{"num_hidden_layers": 11, "hidden_size": 192, "n_experts": 80, "experts_per_token": 4, "d_expert": 64, "d_shared_expert": 0, "hidden_act": "swiglu", "moe_layers": [0, 1, 2, 3, 4, 5, 6, 7, 8, 9, 10], "router_score": "softmax", "normalize_top_k": true, "routed_scale": 2.5, "balance_loss": 0.00794, "balance_bias": false, "init_std_router": 0.00724, "lr_router": 0.00111, "vocab_size": 2048, "norm": "rmsnorm", "norm_eps": 1e-05, "tie_word_embeddings": false, "optimizer": "adamw", "learning_rate": 0.00191, "beta1": 0.9, "beta2": 0.98, "max_grad_norm": 0.5, "batch_tokens": 65536, "max_seq_len": 512, "train_tokens": 457800000, "max_steps": 6986, "dataset": "wikipedia_en"}
Below are experts of layer 7 (counted from 0) of a mixture-of-experts language model. Rows are named router (the router's row for the expert), gate (a neuron's input weights, with its number), up (a neuron's input weights, with its number) and show model dimensions 0-191. Each number is 128 + 32 x the weight over its row's rms, rounded and kept within 0 to 255. Numbers have three digits each.
After each expert's rows: a language model's description of what the expert responds to. This comes from a sample of Wikipedia text that the model never trained on.

# expert 11
router:121114148149152137108136212148115161153137127151111144145086106102135171124174144164196185156140170043133155150110134133147138088147110084152148067102098141124104149115203125140089163098128135158130091178168127138119122119148162123113099097131164057112129146199186147093129104126139139122119155142118119106122111163109065129146065096134155131133185117190082158171136096064167135118142123140128157161173129146155163129116081114159145162092065170145083148166152132149094106097133226138173152170160124103108048089119101137076135090080150102109167071149134085087129138182157093145
gate2:091125058146146154121143138081136133124125135122142063114155131153122124126129109109073170123136119100139088149179149114158124147087105155083087167154117100101090043169167160130194058131106175107091096071135098148160110127138108091177154078150113139092104084130122089118159143107128063118084119133115121159146160156112173093132137118124127156181147177137129056141162138155133125169071077143120135089168096069141134127162120200105178080175088100076161102102072119141071171128112109148129096099180144156166094103139182144167151180134159108105158160122137185138149090123122214145
up2:107204084142082135095137138117155126175157094139090082133141168165111100144133095157082132101044172152078132161150061155145094152158136123124122122087189182128135116089093125060101175114084145052140126163198172133091124185113107078168155156105156170119141106100156165138115166182180111167148112131193085093118135138140100084120096112084036171128153124128134068131143118133162118104128114148075119122153133140116101095143128153128152135141144130124044101115147103109123144181149090140118112135141095170154087133101075180071167132131117124103106122063132075102154151141157136096
gate3:174126132168113212150122099161118114158135107147146090124177084153067137092093099122181114070089101091200146156105073104129091140070185090085099143068123090124134178153167154159195119104123152113127109164166148143080103137130136155121111154148160117164173076109162141135171125129089120077085097147159136072134118129133065130118100133099122166174153155005131134111118148101107165151164099137103175169129099120082074106127092120102152096111103140160090131143149149096146116112128091106116126137146062086134083145107140071090142169104147086083146101160128129083065147121096122113
up3:121092080122155097129119129183156096096173064130080130082136102135101103152189127120144105122173073091120132101176245136134148110119131140130097132167008150103165105132140132141125114093138100145169152166062096175140157084139121130120121149110195102095096150105124127108159134141069171190166145118111152099162150111095139094107132120115159125188180155183091108150133139138123093181089184156100133081083094106133110162155096071083129144112088111132090151194149165148151161150087136122152135161148103142139164134129102116071159135120140181123148164166141170180086149111124086131
What it handles: Line breaks ending list items and table rows, and articles a, an, A after verbs, as in signed a; also made, back.

# expert 0
router:139134062170112140176113126164147112085081169095092164112133159155076118106177131126127068081121125084116113133129151161152154147138161134098104117166112160142198104167131132113180138142082128068114095068095084140127168159067127138161162149119114124175149153131086161094126150132117127123094181086140085159154099177111105139115121109162130141125211158167068206086150123170118145116139205132156140100150136163132132099162110157101075133123138125093171184146114069073186104100154170107112174133154116118146146122129112140146114124161111177162116220183110118119117189138073063132
gate0:098129064107052116145097151182204151083164219143142079093105136075107112175161097117123110086170128110108142075131125136149139112188129120110133140157103150177173122155184141118110097142048084090087194090100155172185138124124124097107154104122152133189217089125144094168102180099141124120119132136175127106144081155146124134128113178098161141122141142138094195137098127161121063131178158096066168109095130126091119103081112156143130113106109132118133131123114093124176128099155122103147163118138150197062120136132143108122162156145144166054140188101160148111148116114127119158
up0:205110118173142063090130151162118141152098145047121185124133157137151139120145126097097096119208086099103118158206140182132176142107134084154158152126078146117118105086138165133126151107091194134156115133079132120139062166178125092159169149161115179128151088108143075122184157125169088117124088135131126134114179148126109041146174162154165089145107105169114182159099104148127149160131118182156073097178173178085124152138149131138163172141122148164158108134134111103132123073166124138153120133105059139101174154123201103157136133135095079176129139164148160149172132170154122125
gate1:085147116097088095108074127144150220113132185126144147195143132163107115099101118149217106143130097107176161215144109136142147128170117140152096147130177170119115112145126148154132113127110120107102067140145128144125105102146100085119072144138172098232131076073140122112120108150158152150074107098105084071116127117190139092169149120138139119147135100085162150161125099113121149124112132171131118076100103132153094174168052220087144155133103076166088164093146124083150117101119061134138139115132191139133140096121114133141138115129085142124081173090104090137130052176156127141
up1:139121113136120143112114066125146204137151102080149064142107109174099146129146112124205144134166096147118113152152131133113105168180113086101086045117094140172160128138122192120142149107112122081121124140132099144108131129100099050146052099079164112140120096139188098156159180173114082122103110105150128110105168039134128166098136132116173170177160090145180136162107150146106099105168115160133141115156189152161180146130148132061135126135112111138118120146094129113146148053099132143132112204196138174165148156156125093142138125232103091141135117164140168073118099139154110154
What it handles: Second or third word-piece inside names and rare words, often after P, St, Ch, such as Lo-la, St-ro-kes, Lo-pa-tin, Mo-nastery.

# expert 19
router:109154134181157152085131153116099134134142130152170175147115103140128091132163125107135116087130141123107149133152076164141102071203127125142091134129109151140119122136126128173140133106086182133166094107172161158108121113090080133168150201038154105166085091044115173111110079146048086119172175152181154088130076148077115161154131136098123125149126151104146093118168119120143157143139115140062144075071141177134052094139120173100142114162115159190120128111115067147062115162149207129154144122122111121109119120099110149128198135132168129170131144168132099123109176107149046095
gate2:168128152109114134080131130159111086136145140137105159109145110149136118181123125089182123083119122063156132117196103094078148151130147117096107101153146132130121126121163110187161154130141098077163124111095083131164094161135150204170148139170130133129073180128114130095159092155152151076143159120169113173155142150118084108113082201050105130152147081101097148071091097095121100161170106135161203108158126167112097121091121105099090092118130167158186190122151149034156144180172055159155088123152058156142121202140158135125146105118105089112148148178118124075097109138110112114
up2:104069148161088124137130159097134142164145171188106183122154107113117133111146115166170097102179137111128102095139161153041189103098070155112137132130109055196140113069107108117096086126149109116164121130124121125094113098092127144160154176132104154148118133098128124100162148144158198082112133105114102168035062159192144094093137102117141174142141115115092199161136153160126073141145224148092132088176089140192087131136133110146156148159109165141178154180064099134111186099087129139140144081099112119093109123160088174084141151152133139131093135096162100154120120153130154126
gate3:076104070155131109128124081101102140135178095135128106078121134122141195109153096182102152149099156152080175101153114137124116106150147174051110136143149180162159143170152181107159120116140122128138130140118152175145115143103122079169147184120099113153114138097106082052087121098128097099185103120135198110123167109084154114102146097181149098078122164127116130135152137110126116071129093098092158067152152108145090134150121165076152127149132154127108080125076099089124104174208109077136050129029123122150113185147102210118114130120124127086144126114141102101117199094117148185
up3:094146144110082159161145120054160115140166182161136157127117128180102071106147117151107092063122158108123159140033114112117111173124119028128088107122182080112128102139104171179142125085120095112086117132166089145109141127112157092145144111139137095106144131135133121166186104115122163095106071110113070163148103146143072138135134183111182168144188059154155077126066175132087177156117090149124116150123084166112099162127124111146108105113137087105102166099084180158168114132111145210090152120126072143162119156135153148135149173160116083146187190123136146100127146131121173084
What it handles: Line breaks, list dashes and table pipes in infobox-style lists such as Born or Profession, plus word-initial prefixes like re, co, dis, pro.

# expert 12
router:108109117115052131167069185137127128119171152139150111118120099186115070120169117121129111071174124153135153142129126128164116121163142123086138148149103138111061060170218125126188149177122079134046122099158134137124119088153153100117118113051135123129122088089130131120106151083092193089082162147083081128163127157153121179114096112166152156147141166129155112130080187096138139115075130145125133159038109170136138192150110123120140192110100106115117134082163109084066147189153134170130138069133102138150142118124102100145121089121147120115132076123145100090153131074066104084
gate1:121106064165175119087098122134113110154089114091110135132112141121105107129178117083085140122131121025122119175142127140127153143149156179132069090121077115128061147131186187142154172218078161107095050142169129136063129133128128136103188059137185135108130124149133113129119099110119061145098112158149133114151111169138100119096087053173139118067099151138106082082107137105144076188153109178166113180101111148097107152130115159113090142157114087140117107097139060089146084138110086091129096157167175148143157137119123178160139150119202103118138117085138106138144105097123141131
up1:166129119118137116159082151162149147132114124126129125084054114221097166143155102186161082130066149074131142156135108100140110112159188145151122123129113178050118102124153148071143144167040146086130122111117097162075155085074134127094110105136106141140119092177133176121163133144098138130070200158199158117124153135123108100101096146134081145102169134075140101099098143108133091155188182089122152105100148143133139150132128096126148152180116145159143124158166147169196154147142178141102127146088162133176137138098120184158048054116165128121144129130129127120141074106086190099
gate2:107124087121092197170195128188084130114108164084151188140138101121143147087142123112164148143170094143205145169133114092100082099134161130111089149148150159122119132115121158146124118117105101125144122146131153093047141119110060132152021148111188095143179115083160141119151087188102193178129127114160136101157082111094126132099095079124132075158145111107101112171070130154094214052136149131108151126131130166097095133129080132142148143140130144077175149093128173101123091124089152154120130095090102112133113095136207100136128087146114181134095178171119119132120139147173143072
up2:159132130120097119135088218135151125168103164192105152081122164126079147147146142168061095147141165132120170146136119152093142098182158199161198205139149141082086114152119137069118148119113093129098128151170152096127150119091114117166154163088109147133149137151116124185147093122147128066135167204169173095121153129121117203081165123095143153156132118109162135073148107130155110138117166137108179088182149075194176075162130103145161208142119109136120092180150103079155112090165152118163134124164094125092117192126175130109099095130130150128152101142091178132145148149109124175
What it handles: Pieces right after a hyphen, un- or open bracket, plus quotes, £, [, years, such as un-int-ended, Pro-L-ife, two-and, 19-93.

# expert 55
router:132107108129140093172150119135130159195126119149152161126097098161095128141131122163127136130165128117127132168070162145047139166213164136129115077146163146134104158094051118122055130078137088099116104131124103174171098140105142108129114065067174096138106155116215079140156152107126176129110129154111095177079159166140103104081103171163112122137127110107098081101111143097207086115172130129114108087137058084095116091161103128088106120083160115133098140128148153119082181114135058181140124106188065148182110133102150118088136131140141135127163115114155177165172164141129164180
gate1:118186104113086157162112121140106123108181080152112146117145108151096113080190065163110146104185128107182176131143130146127155127116146113136069101141037169143088100148164151088115134131095138112090123110217100156117118117125118141155136123067107123115118125133170153143136165092087160207197131123151124108069194109178144172122117161122147071102114107179120148178151114110111107105152120154080108132078128110083177139126140116101162151175091116213125148171104182141156147204101123166151146133135083154119108151053174131155156165141105114118107104054112131146117128142122139194
up1:097089159147131144157164105127144141135091141112098160166112093104143194140067127135164091106092068173162114183146118068114053140134142132111117141108118156176114132064114143093143162132040135195158182111091084120075084113087113167075130192141106107079113106085148120158152112117142131112165127130123110132108095062152159134134064162150084121135108108146144149170165134143129109115118140183095095187125101136069072121132103120074177159167195106095118119180159155112098162137130162110143102102096091126123151122074128148149103111133149101198159088154161163169116166095181176093
gate2:170177110164139108152125135153154168121134140120138100116094163170124144092132118103147160057118108185123107117102154130102096162153105127124100143151144168177120095135146089190154114161142139166112125078100166127133138149127061075137107107088092150192220122124162094125127155099139142149078083153140087085094148136123076186065173133098115180106123145078097070149106124129073111060156160123088161138119125128150141129079141060116115177146076127158155106100094196093141116113101132138091117067124060127169104132112127167189116119121110121096122099118156039106126180108059172147
up2:157137142165179136118122132115150101096134152127151111123103059078112106158126150100146106142044131182213135104141122101112062093129122148120133069166156094165152202081115136112089161165163057206147172156157115131128132137153119174121112112138147161115139147124178167134125156145105070179099117175128112083161139105127083138085094165123077103105069102122118139111128098075108111141135152108071174113116138121120083087108129108117190137115137058077145172150136096101104177092046159129142144214106144135118104098187140090173105142078127112174135168118137146137119121072149124100
What it handles: Middle pieces of Latin or French-derived words and common verbs, such as se-que-l, inau-gu-ral, de-pi-ctions, plus use, include, contain, require.

# expert 59
router:098128148122156116102093179137146081102162090094181113138098189091103067134111130087183106140183132164062105132140143045115096188154086109123136182160143076121169140110148175138120133063164116098168168113079118160141158126125168098106153133154105083159137127143103074136193178150128116105174135126162110136145143134070134119141119119090147173130072086105137115150085074168095067150152035130094112152134084127106147144089142085144178121112122097111085109150175176167147128182108130111174123094117133124098132063213161108100155138118113108131162190141136153169137121139147132153
gate0:169140124193144159126121146144137052116137127129113170157119128117140121091170103143123139140145136115119155181157142073114117180134105165143089108153083158128081189126098108158124136110099144076162126173166096111116096122122151143156134071066156088181106147100212130080141115141194166097116151076106126197084099088116119157139091167155163102052113085137112185095162102100149128103121080135189176108147158108134138092133120155158097120189123140112097072094122143120161123162153125103144088123142171090106075139150088104142125049164103121175133169070119124166184196146126120189
up0:149127119087137131131161134078093119102121096080154112139157164102187164110068113159187135144181151140116156135137026160133179149119093126184082114159097080145176135120088171135112173107143161159125133163076097128174076106082118128124118107125119119087151136104105142195195108092090179141128160087102154121115137093125075088079190137088143147154127098164107163103174145188159140149132141082152143087139161188114102139165111125058143100187127144160168135144120146114118126119116086186161130202126151166105187149094150173129170134145156129100109111092185161141086113157167125169
gate1:123097122165134110102114127105146119139138100087116084113186137119108130110117072138150187133100167178120132098050190140151122165130135130191124128117131124142130146116105137190196132131150086124089112169140108128079123067167110092161114107153157129106131128140095136148160095121110179086117188083110100062100090141085059078096129129144129162141131123127141071141129140101152123159078116115135103123123124115183120120103089131149131161085074117095116162122127127044095165140108084118116044106132122108116104077121170140117166151163093157005117135148172064133133161169099094031
up1:124090140069104097103162097152103121092114125081118094118144161128179139167135105106136154075148108077128126129099197101134144157094132211108159136159126125059173057063155167120129077125160152170101130147119179170160115142145139062126187070118098129107155096117152163169131153106146124136156153094158144078089125177115107102144180125137100111161128104130168093136159134120187076195076140127100149144187135124175151137103199122224099165120089095095107118101154123138112139147112099161132134121129139159067144089145129146127124113083133125059146099185178108115141163163141190091
What it handles: Closing letters of word pieces after consonants, often final t in names like Clermon-t, Larchmon-t, cer-t-ified, and accented letters like á, è.

# expert 42
router:145098188106095139091099089177124100166139133133140083163088173039086101178092109115112162105090123143166141190159112101168168115132117134137169188100141102077124132130141136118118171141156096128066127156174198123073131117168146111098162110157147075086136094117165087167108109096129124152139133165097113114144165114178121074138068140159165130099089056120172098130120152147122113116131113116113130212169139132095133148093199127154140152109132090136075109138113185180125151212142099172112046133120099127152123126115115121097072079114105072111105082100176152122116113094155155111
gate1:104118077102117130100146101152150104143050134067097115065161145138092148136143082142103156134105169139109074103131124166154127119124166142093151106137083146105176117175132149143183172164104112148097157124139134151107110142125120134149116150115134110150192115135107136187110102128111120145182129112148109110136050128158105183164087169134143181116181135107088116168071166119149166106074116142183121121104112134105069211090105106097049135161127145110124195105118023090089155110185111083073109100128098147136187171088132177160089096140129140109142130202105134114131069145108151092
up1:141116146091100189160079138149110100126162105136134110167134076128123108062180145122092136181085199121143101109077096147114157131113134157125115125115128119143156130136157120124133072108153127061128146108092183148108154113076148115153111111146126144109129176109147072131194173162099129096084143094102095152176192142135180130084123111146156114079072142108112154153145099134091130166142158156132107114134122106094162104156141162129160229187151108220126098105170147121191138151087130121181175124126170089123179147131124131131176143168166143205091149065146132087079082064145094134
gate2:082143165106140140094088126100130086190131103090083109091091121125153105073121116117111137122080127111159163063111139091086105110110112086110135160097122131115092121129111116143094146085131149179125128158086087082125127183146145123171085135064110151115190102126136112150137152109121139078216084209154170120147084207081114088157123133118128123134083142150178095159182119053136152152149119152136179151118152169088142162073097079130181081134051108081122080118123140160098093114124119069169166104149146148064152105189132065095124128138159127124099135157125132134133112154170168092
up2:183136124162129156143108155114062106170096166165071128078132061152123120104138142116139077135177169186056165114131101118168178150050167144087149117168093113126118113058135124136123107083107117155146140089143180087108138148121168092115108096153147141093123092099148165174124180185137123126093114084138092093162143166138191152118138193191142155131146127122145150089111145125117149096175152195102177203161121145146133099151155093121125150189112057203155117103151129073088093102133097123123151140141197170153130155156115140153129116131152144130097123082168092134120068161146128152
What it handles: Mid-word pieces completing stems before -ly or -ment endings, such as consequ-ent-ly, sour-ce, discontin-u-ed, act-ive, especi-ally.

# expert 1
router:117108096127160154092144121128117155158092104068108093085101107132179154090182125084102125115132162119152125117105069219110130110121084130094120116137134162103103153205139069105132114122101112115193100109127112140138107172141053145119128097055158134120103150109117164110060071157165180112060127143152158128125104127130165149073129126114140124087216184165174154100146148122086139131089168162134134162148145118128139152123108113084085164127101189135127158174136093114149108073106148102072148164144082187186149152063170155131124087147133176109099106149088070080141117146086161137
gate1:125129107155096066093171106167134185169107133068116118116099117120116127182149124096174168071153116109130143136140107152149157096109104122096146125133131144121129147093105131096108130134126102091123134160172112136109156100112135127152188112121131147151088125129134151156111086148183135106069071145127135145079140053134084089128097140110139151146100090062220078100174104132075151128117153101100134143137161142121096125105218192088155143127087138096088195133110226066123123108188120202136174123119149150186153135139077133076138081169153140065144087139116105116177158080161097138
up1:172105106096125061154148082129109140168143140172123124108121116117115136124071107106138120111090131093142178161163098145133184144158145139200125162104093144122139157119116134115129133124188157120104180147116090129152082148195126111149158174108084159210156108158130152095116117166130138070086173098156088152126174175057162106096099178069115117146114111100161138135126116162133147122154110063159209120127155054075159133134087186123064167110029125132111123165119155130144102151172119100077178138052138139138141142165127163121128152117097097118064114112148092112146078094093105111
gate2:154155111154091140055119118091162124168151090141106168101146076142149090128093103138136091148061114122137161131114124145101087113139079142155083194183122150196140110094124087173140170192157103070134124132136099095108120102156111107126158134142159145173125103148141138057132168135156146117078113166186091085142129089124139134120134091149130102049131129078134105129102060130135145145103163145137154212098197121096127082142096109136054130136100088109124133159117108119138066105165089115124125111141158189132054118139134151162098155097066095177150146095134099077198117082142092181
up2:180126146089131122099140099102087176146112181101101169147154165133134135106202129176054118098138134142133106098140152167123141133159157178115115160115193108168122111137131141201169121097171069107090115126121113188164095129049134120039180141081112087138148153167109104076097092114166137131124067114085171206128135116144063156118173125116138132128142128111079133135171132095093109166140160137135133089112096114101154129122094142093116111106108127112137115121103093103113208113119161106171085109255127144142166130103113155080092103116133160143157087166129153163111108100135110113
What it handles: Second or third syllables inside place and personal names and some verbs, such as Ca-led-onia, pro-vi-nce, So-vi-et, Bar-nwell.

# expert 56
router:123100149100142079066127101132141139089085116068103111142140181124130129111112133108108147090126150166143178152140092153108117144069171133115149132122130115052208124166109107106132142090138186102148109123130160146104097153136110111090142136133097140152123152155049110126107168138183082160136131110139153139144145119202135094169146143109098150125171074110143129112156086155098090155104131131121148114157150130076128130087180069097158093072150087128164192190119073154162162061168111067147110192115156185146166127092119178096135118093072046091153099174138194162089154124164149150
gate0:187077128133088143095090105150071164145126190127096054126127154129125095143172075167157171155198109125101151141140151126147085126134165125138179121096117147196147132084136113112084113087114121054096138155161090120093112108074105121143198156145170129124184087104155102098116126145023165123089122113198129153175137115171077106175110100155176183141158169098120154134123109127192134103095078152057117133111147159086158146096153096112118109163070095135145122099152161130105184134087123088111129142142149125112111111181129119135116101158127131161105127085178055130133091114151146154
up0:062192116147167129157113124082085134147155118129102090114119126076108167115137123123212101127095123128074084129143098147131148107141073205110121119185127136159101129107171144102146117079138094166145043173099179156138143108149132098121131131085142096080105138179158167176156109064154141132105100121105132116162188164152163112101131146171094192160094101158167135075197179139131085099161149139197095167121199128187178120147129134107146150118187088181121120141114097159087097165127129138163080129159152100122104159139091120153136110147103135136104099063066123105122152120079131111
gate1:119115110113147131165160120126091152138120087076114094092120170088116158094145098085159174093062135160118127155143123155129107174135187147205090126107134148130178169198152117110168176156125091118108142154109117118156100154137068154199188106128094152125107180152160135134136123098129149100111192062132168163099131122145098104107136156060124115071172083118054109137057139084156124177154153117113185131179156094112143141173152145116194111096053137088134126091159133162109188120165119108193089136126155143146105132128136076172143121142150113071138124184100155182117174114119143119
up1:084052141146086145098094144161098165145130097122056153081124155160150159139112111132094123143107134129148107124146127201093093119095083123189173144117074144116064125157167065058084056139146131155099054125123150108116155156127167173140206129117138109116160104129132071064104139077131125131075151134129148074171138119157154102138142131168108106134175110112196083113089084160128106194092168128129121124141155156119140182155079074166097168121134063097110111137136127137114114135170117105114078125116116168160095174145105114167110098155214119136108147138130094140158110072140154158
What it handles: Common first names (John, James, George) and name pieces or demonym endings (Elise, Erich, Philippine, Sergiy), often in foreign names.

# expert 30
router:175133157112067142136116143177173127141095107134198167165081114117109129096166137184155121105144105135092122167119103073128167107147117119101091088133119112064059112114131163094152197121161061066111156118129140184081136118130169125131177084102165077166104152071176102126153124079141148098134147108078104104141137104158133197152081085177176123126154072195112127118081120124151093117142121166098132115159091105156125133146164107144189123145133123100145090097161099171104153173174057153170147056150088148140151088085101114166120086140172113096121151104129185145140157105117154159
gate1:160117140157052135157159119147153101104104094132044084134137125113076172129107102107173133174118108118146115135139101111181174155056125064116109164163175153136154125176123102165165090114072120170072091109134079121133105071105105128103189096124151114069196108135096127091142124108122125129140129120146123175117123124061123091101090090175149107106179097137137081150122190146180139132135128163157157128108141158116112119090146100083073066113160161148122170161111147073180149096158100151145099102147148099099115140121103103090074111094126165091194127176140162087091204120082173136
up1:128162138129131124111161163139097135120135126079165092129151133111112138107108123104136163130129134132145155135112149097125151129161098157168043079141116133136090119160151178084159103126107129114120114106113164157084151113158139140225146151156150123123167178114147191113082074171192098079165182122124136174198110108122133152175179125182218156148149109153143104107101163100167158121068133106159123136104170101073068124049169148177135093177138134159118146070077041115127110143172125131087127064103119135111147107165125167142145097169143093080113106139108147130157096205130090149
gate2:129104111099106099133120092117166138178138182147096061101127127125092150133149064092086121139098166097134145149147113141150167122127169132128144093068146164102135137097166151104127081095093108133094112116144198150079142099102102114120190121117092154131160176105123121169108129079091151150134067062140158156042149157138197093168140142181168130177175149130081173073128178075100084087110092142089069162126156115161159147110080087128152117151094083192149137127152100166058097137117093154114085138115125191141096107114074123169065157089171112139158137105153125117172154150137125135
up2:139101127166153181150127187133097056110155145143124119103108119105108124153117122147184129098160106094104127145146192058125078094149097155089108155149115127203126146125127100143068121176120110164081090133154094097138173147152125087127112192115163126120130065116159152121124137112102119150096177178150152165181157126103098147117095152085131142090134106065113077130117121162158181137160098169147171191149147099094142115112158147159113143106180123064086126147122174053148110117087144154145157104080108109122099151161113106093162076149069173122040120158161103098089179061091136176
What it handles: Pieces re and ur, usually right after a re, ir or s prefix, such as ir-re-gularities, sub-s-ur-face, Re-presentatives, per-form-ed, suff-ic-ient.

# expert 46
router:108170169180145076174103090145133124128183156116084143113165095104185132109098150118179143120091174175104111094109121093193090165114146150112145144083085128198091129122124141119162163108122118133202155170092161106132169126179118087155127121115147110136136131124132114138123127167171190104128153110127105146194140089113118147140115105150103154091065135164141178069107101149079134117103158105144131161084116179096123140151173165151170185166135117130145117099077172140051084212102194145115145120111134173086102136182126137113136130086075092142123093053090158164131176147127064134
gate37:108068164183129065182127068127144095113104140142099148078148143125144121136134136066095160131130121103166116149092135075166087181147156121096162146130089142161115101113128120119143110110116133065115091115141140151156201116114087116108143159084100121167091099063166141064056165101113132111115114123196129156211159066054095088103133136111086085107145152101127167106151104081093100164128135127170148175043145151072075110152110149113103165108100112098190187129127113162088108131139138134142156111120127166098093151087172158123144114135111150104165094067197136133148115103125140166
up37:104083089154106130139115161157125101103150090132131127100144148054126139157124131131111121091079145072095109153140170135111138116159142130174163131082188187171107146191127142175080129110099113109080140104203107136118184194105114161130127109118181138150097127098137114143113151189163056137128136129137143136105122060133114184132061184152094097108151138062178125150153174122113148123170192143128137162166107122151151058127148169098110147099098143085179201126106122089155126178170088129136130116165076155131164152094164135095118103203167164155099103132096122080183109126072140156
gate38:135148135148061157077107100139076198154096158119110091082163084141151114117134119134108099155131138169117148136145123170118111128163175134152117131086130125121133134128164118126156133109122134112188157130107149120109081154140139154102218072154173132161076157175136068117137143167161095108119122197103126065216149062153107170168132051118105083141101099117195113101174144117153106099100127105064114152158067132098116124157157103146118128154098103149118098116160073078106161119175180112183136113152109175094174111138071119147155083088148074183136129122092089129194148120143127175
up38:129164127103089144153126123113106135177197116147102079094142107107124144137158116124159183093116111087150054084089113115080125101134110166133126134081189167179147133180133135121111102107123133176089109115159122088122152121113168108123148151059119055125128071100166103138130082117140212145148150173118142090107103091096129094147064133113070070113151107107173095154122119162059153113118169099112090149168119093153183184132151191133170173149158148155108136120082201046176066110116157149132103130116085075131080128103103091104111147142141178114099091104104090142132136129085122100
What it handles: Line breaks between paragraphs and the first token of a new sentence or line, such as The, In, However, or an initial p.

# expert 35
router:085128148115180131072132084107135181168079156118100132111147204168126139184128121081121097140126113140137077104167121170173116181123098174168169147118173151082171149143116130167156138133135110135067117160147096107083073137176160138101156102150102142162206111138062101091139144145089100142090117195114089112134185099182094126101121081149130132082186118078140088116066125150095137139089131142146083144139169179104062170100140134071080138086151104135095164153089070167126129085142140117119072126089122113166148156165120181073106124108129098164136100152130128069112115104118151094
gate0:134167125153110071112147152137096147127183148121111116103203143047134141099130098180155141133112131121163141099147103151154143073206126131149160121176128136158160071115191129131100116142139209106106100143160164125086129102113133151146083141135122203171154091132140158154092100181163135119129178045139143078157110063120143086123166137090109155120121090129201098155135138169117152089116140079185116183122152151093130173119099213145117165077103081150172138114084143112104147145141108125160070166122091147067149124155175093109127076076105103126071154149106134139122127118175149132
up0:131159149117086126151177127124127131154155133158074104119116106113150095091143141193067103203131127167112192097085109170072120076119175131120122191114175137127143075170121103120057139089106117175115189106132106122154116072116094100135076112106112162076135129107113151169112127114138116126117135116138128095108114162174132099091122159172161107172141151091128126099115121100163073081132168122126168101103087152153145122178156118126128119107117075095149108158113063106163142201156117200134161035179092150089174195096140175123148112135115098129208087127182129096129101162128079120
gate1:089161130188111142084155177145088153173182117105161159148123093115163130126125111137142113104142192115121156119147140132089150128150113191116130092131112129152134120128129098146130170115137105130106194131130116148128145079127100128145149149143125136142101178067201170116128201128170115030133203132224112124159121119121138141093092128126115120066154122150171222123120147166157174072123106215159125081097132129155146136155146139175069168142072145194094161099111106111119152178128096086122207064113162128190119128187125122099113135143158138115129154169108114113123111131106100131
up1:085083076160081122185107157171139081148072099143102126147115126109094132106189135163114128113138173145126162127064098090099140127128167063070097132102151136157147093147132097199152130141075087098160145065198166108111132092101140122065131169071147116113131127107111156107166139109136140153105111163047176158110142187139126145095147109165159089104100126154167122086217132149127128132081140161091143143162112147174094114133198147104165142136124101116112195129123098097164097097144113126184100083170154096093153138090087157098104097088098132100165137117120126065106145082158110181
What it handles: Last syllables of foreign place and personal names, like Missou-la, Portu-gue-se, Deportiv-o, and endings such as -ia, -ić, -ville, -burg.

# expert 28
router:129106168192083132115073122128142066093146125141153139146131099131104147102126120070165178109113131149109087107123168100144167113111096115090113159129157143153088143115125070138160152131175073123153170114094115152120197130138139153111138127143102095129129060099163147147199209113104120169179157139126141152154169110060148149118118067180116104135112081122176130097123124126154072172185124179101143179143083090161150115111139114195166078109143157171132080151134131098126070179148127138143134105128125131169142065125108093187119176098164101119169126063167198092101153077146084079
gate1:084171096107172138117160133121162191169102072100121143078142095166135141149170080087153195120134121173126151146088131146084048160103156142082143179059139144116116150092145117111114138168104099110189172143183130163033135132111086156099097118067124152155119137100166143087159119126105185151132155116167162128135132149104151090096131162156139177097134067131145091151100123108178165060125091151129112109123075113089125133131100071154143125144072139181097107096128168155125157154152138119122114103174134143153107148081195076146097178103154103111168145182076158161176132122157093138
up1:101086158104151124161150137145122098163106109094120110083147120166135084088157134179138190133104110180142138142128107078181128128127098109103166135159169125144123166136120116107167065138117140118139094130109079155123125128119136154169161142190147144104059208185184112117108057114089162165140101066163130108138153145086150072106171160114148160089118126140123118113118126168188167146088088126163168139064066114045114110113085148111127148064085160149166148102115104101112128108084126185139110109087132076106072111142116057157146116175135140062145112106172171113123129192075099102
gate2:096123192098143139118159151096148110150160199124120066066103119124100142122088106105145131117147160113157158126153110140098062111134119076145080148124067127103078158143131132153112093155165134138109117134100122178065171150146185141137093166171122184091097095153168142117093122099148126130153045122114120017152098117159039140132047152157184141099091159126147120147143161152129105167126116088090112133068165142102100151130121143118168128126076116084114131066110102164128128130111125115132104182114071086150115114091083115122104089117113079135044143109180139189152107120082131114
up2:147125108180140153203062115127127114100096156126060079107101119130116143203135121168157110124120124164154104104146166133108142130086114081112025167146062159171128125091158126165084133128149158080071131114122133146147200131058149065106103104125161132126113050121139107101128087126099171144133102119143113143154128146102139091126135166125091176148096119147103117146160116145075118123165098116139218159109079143114148185139108092157141119097170060135161140095131158186132132090115057161147129131131101181137168140115082162126134139145129114119153156144200157206104074100127143162
What it handles: Short consonant-led pieces inside words and surnames, e.g. Mac-f-arlane, Ac-ad-emic, Bud-d-hism, often before -ed, -ation or -ic endings.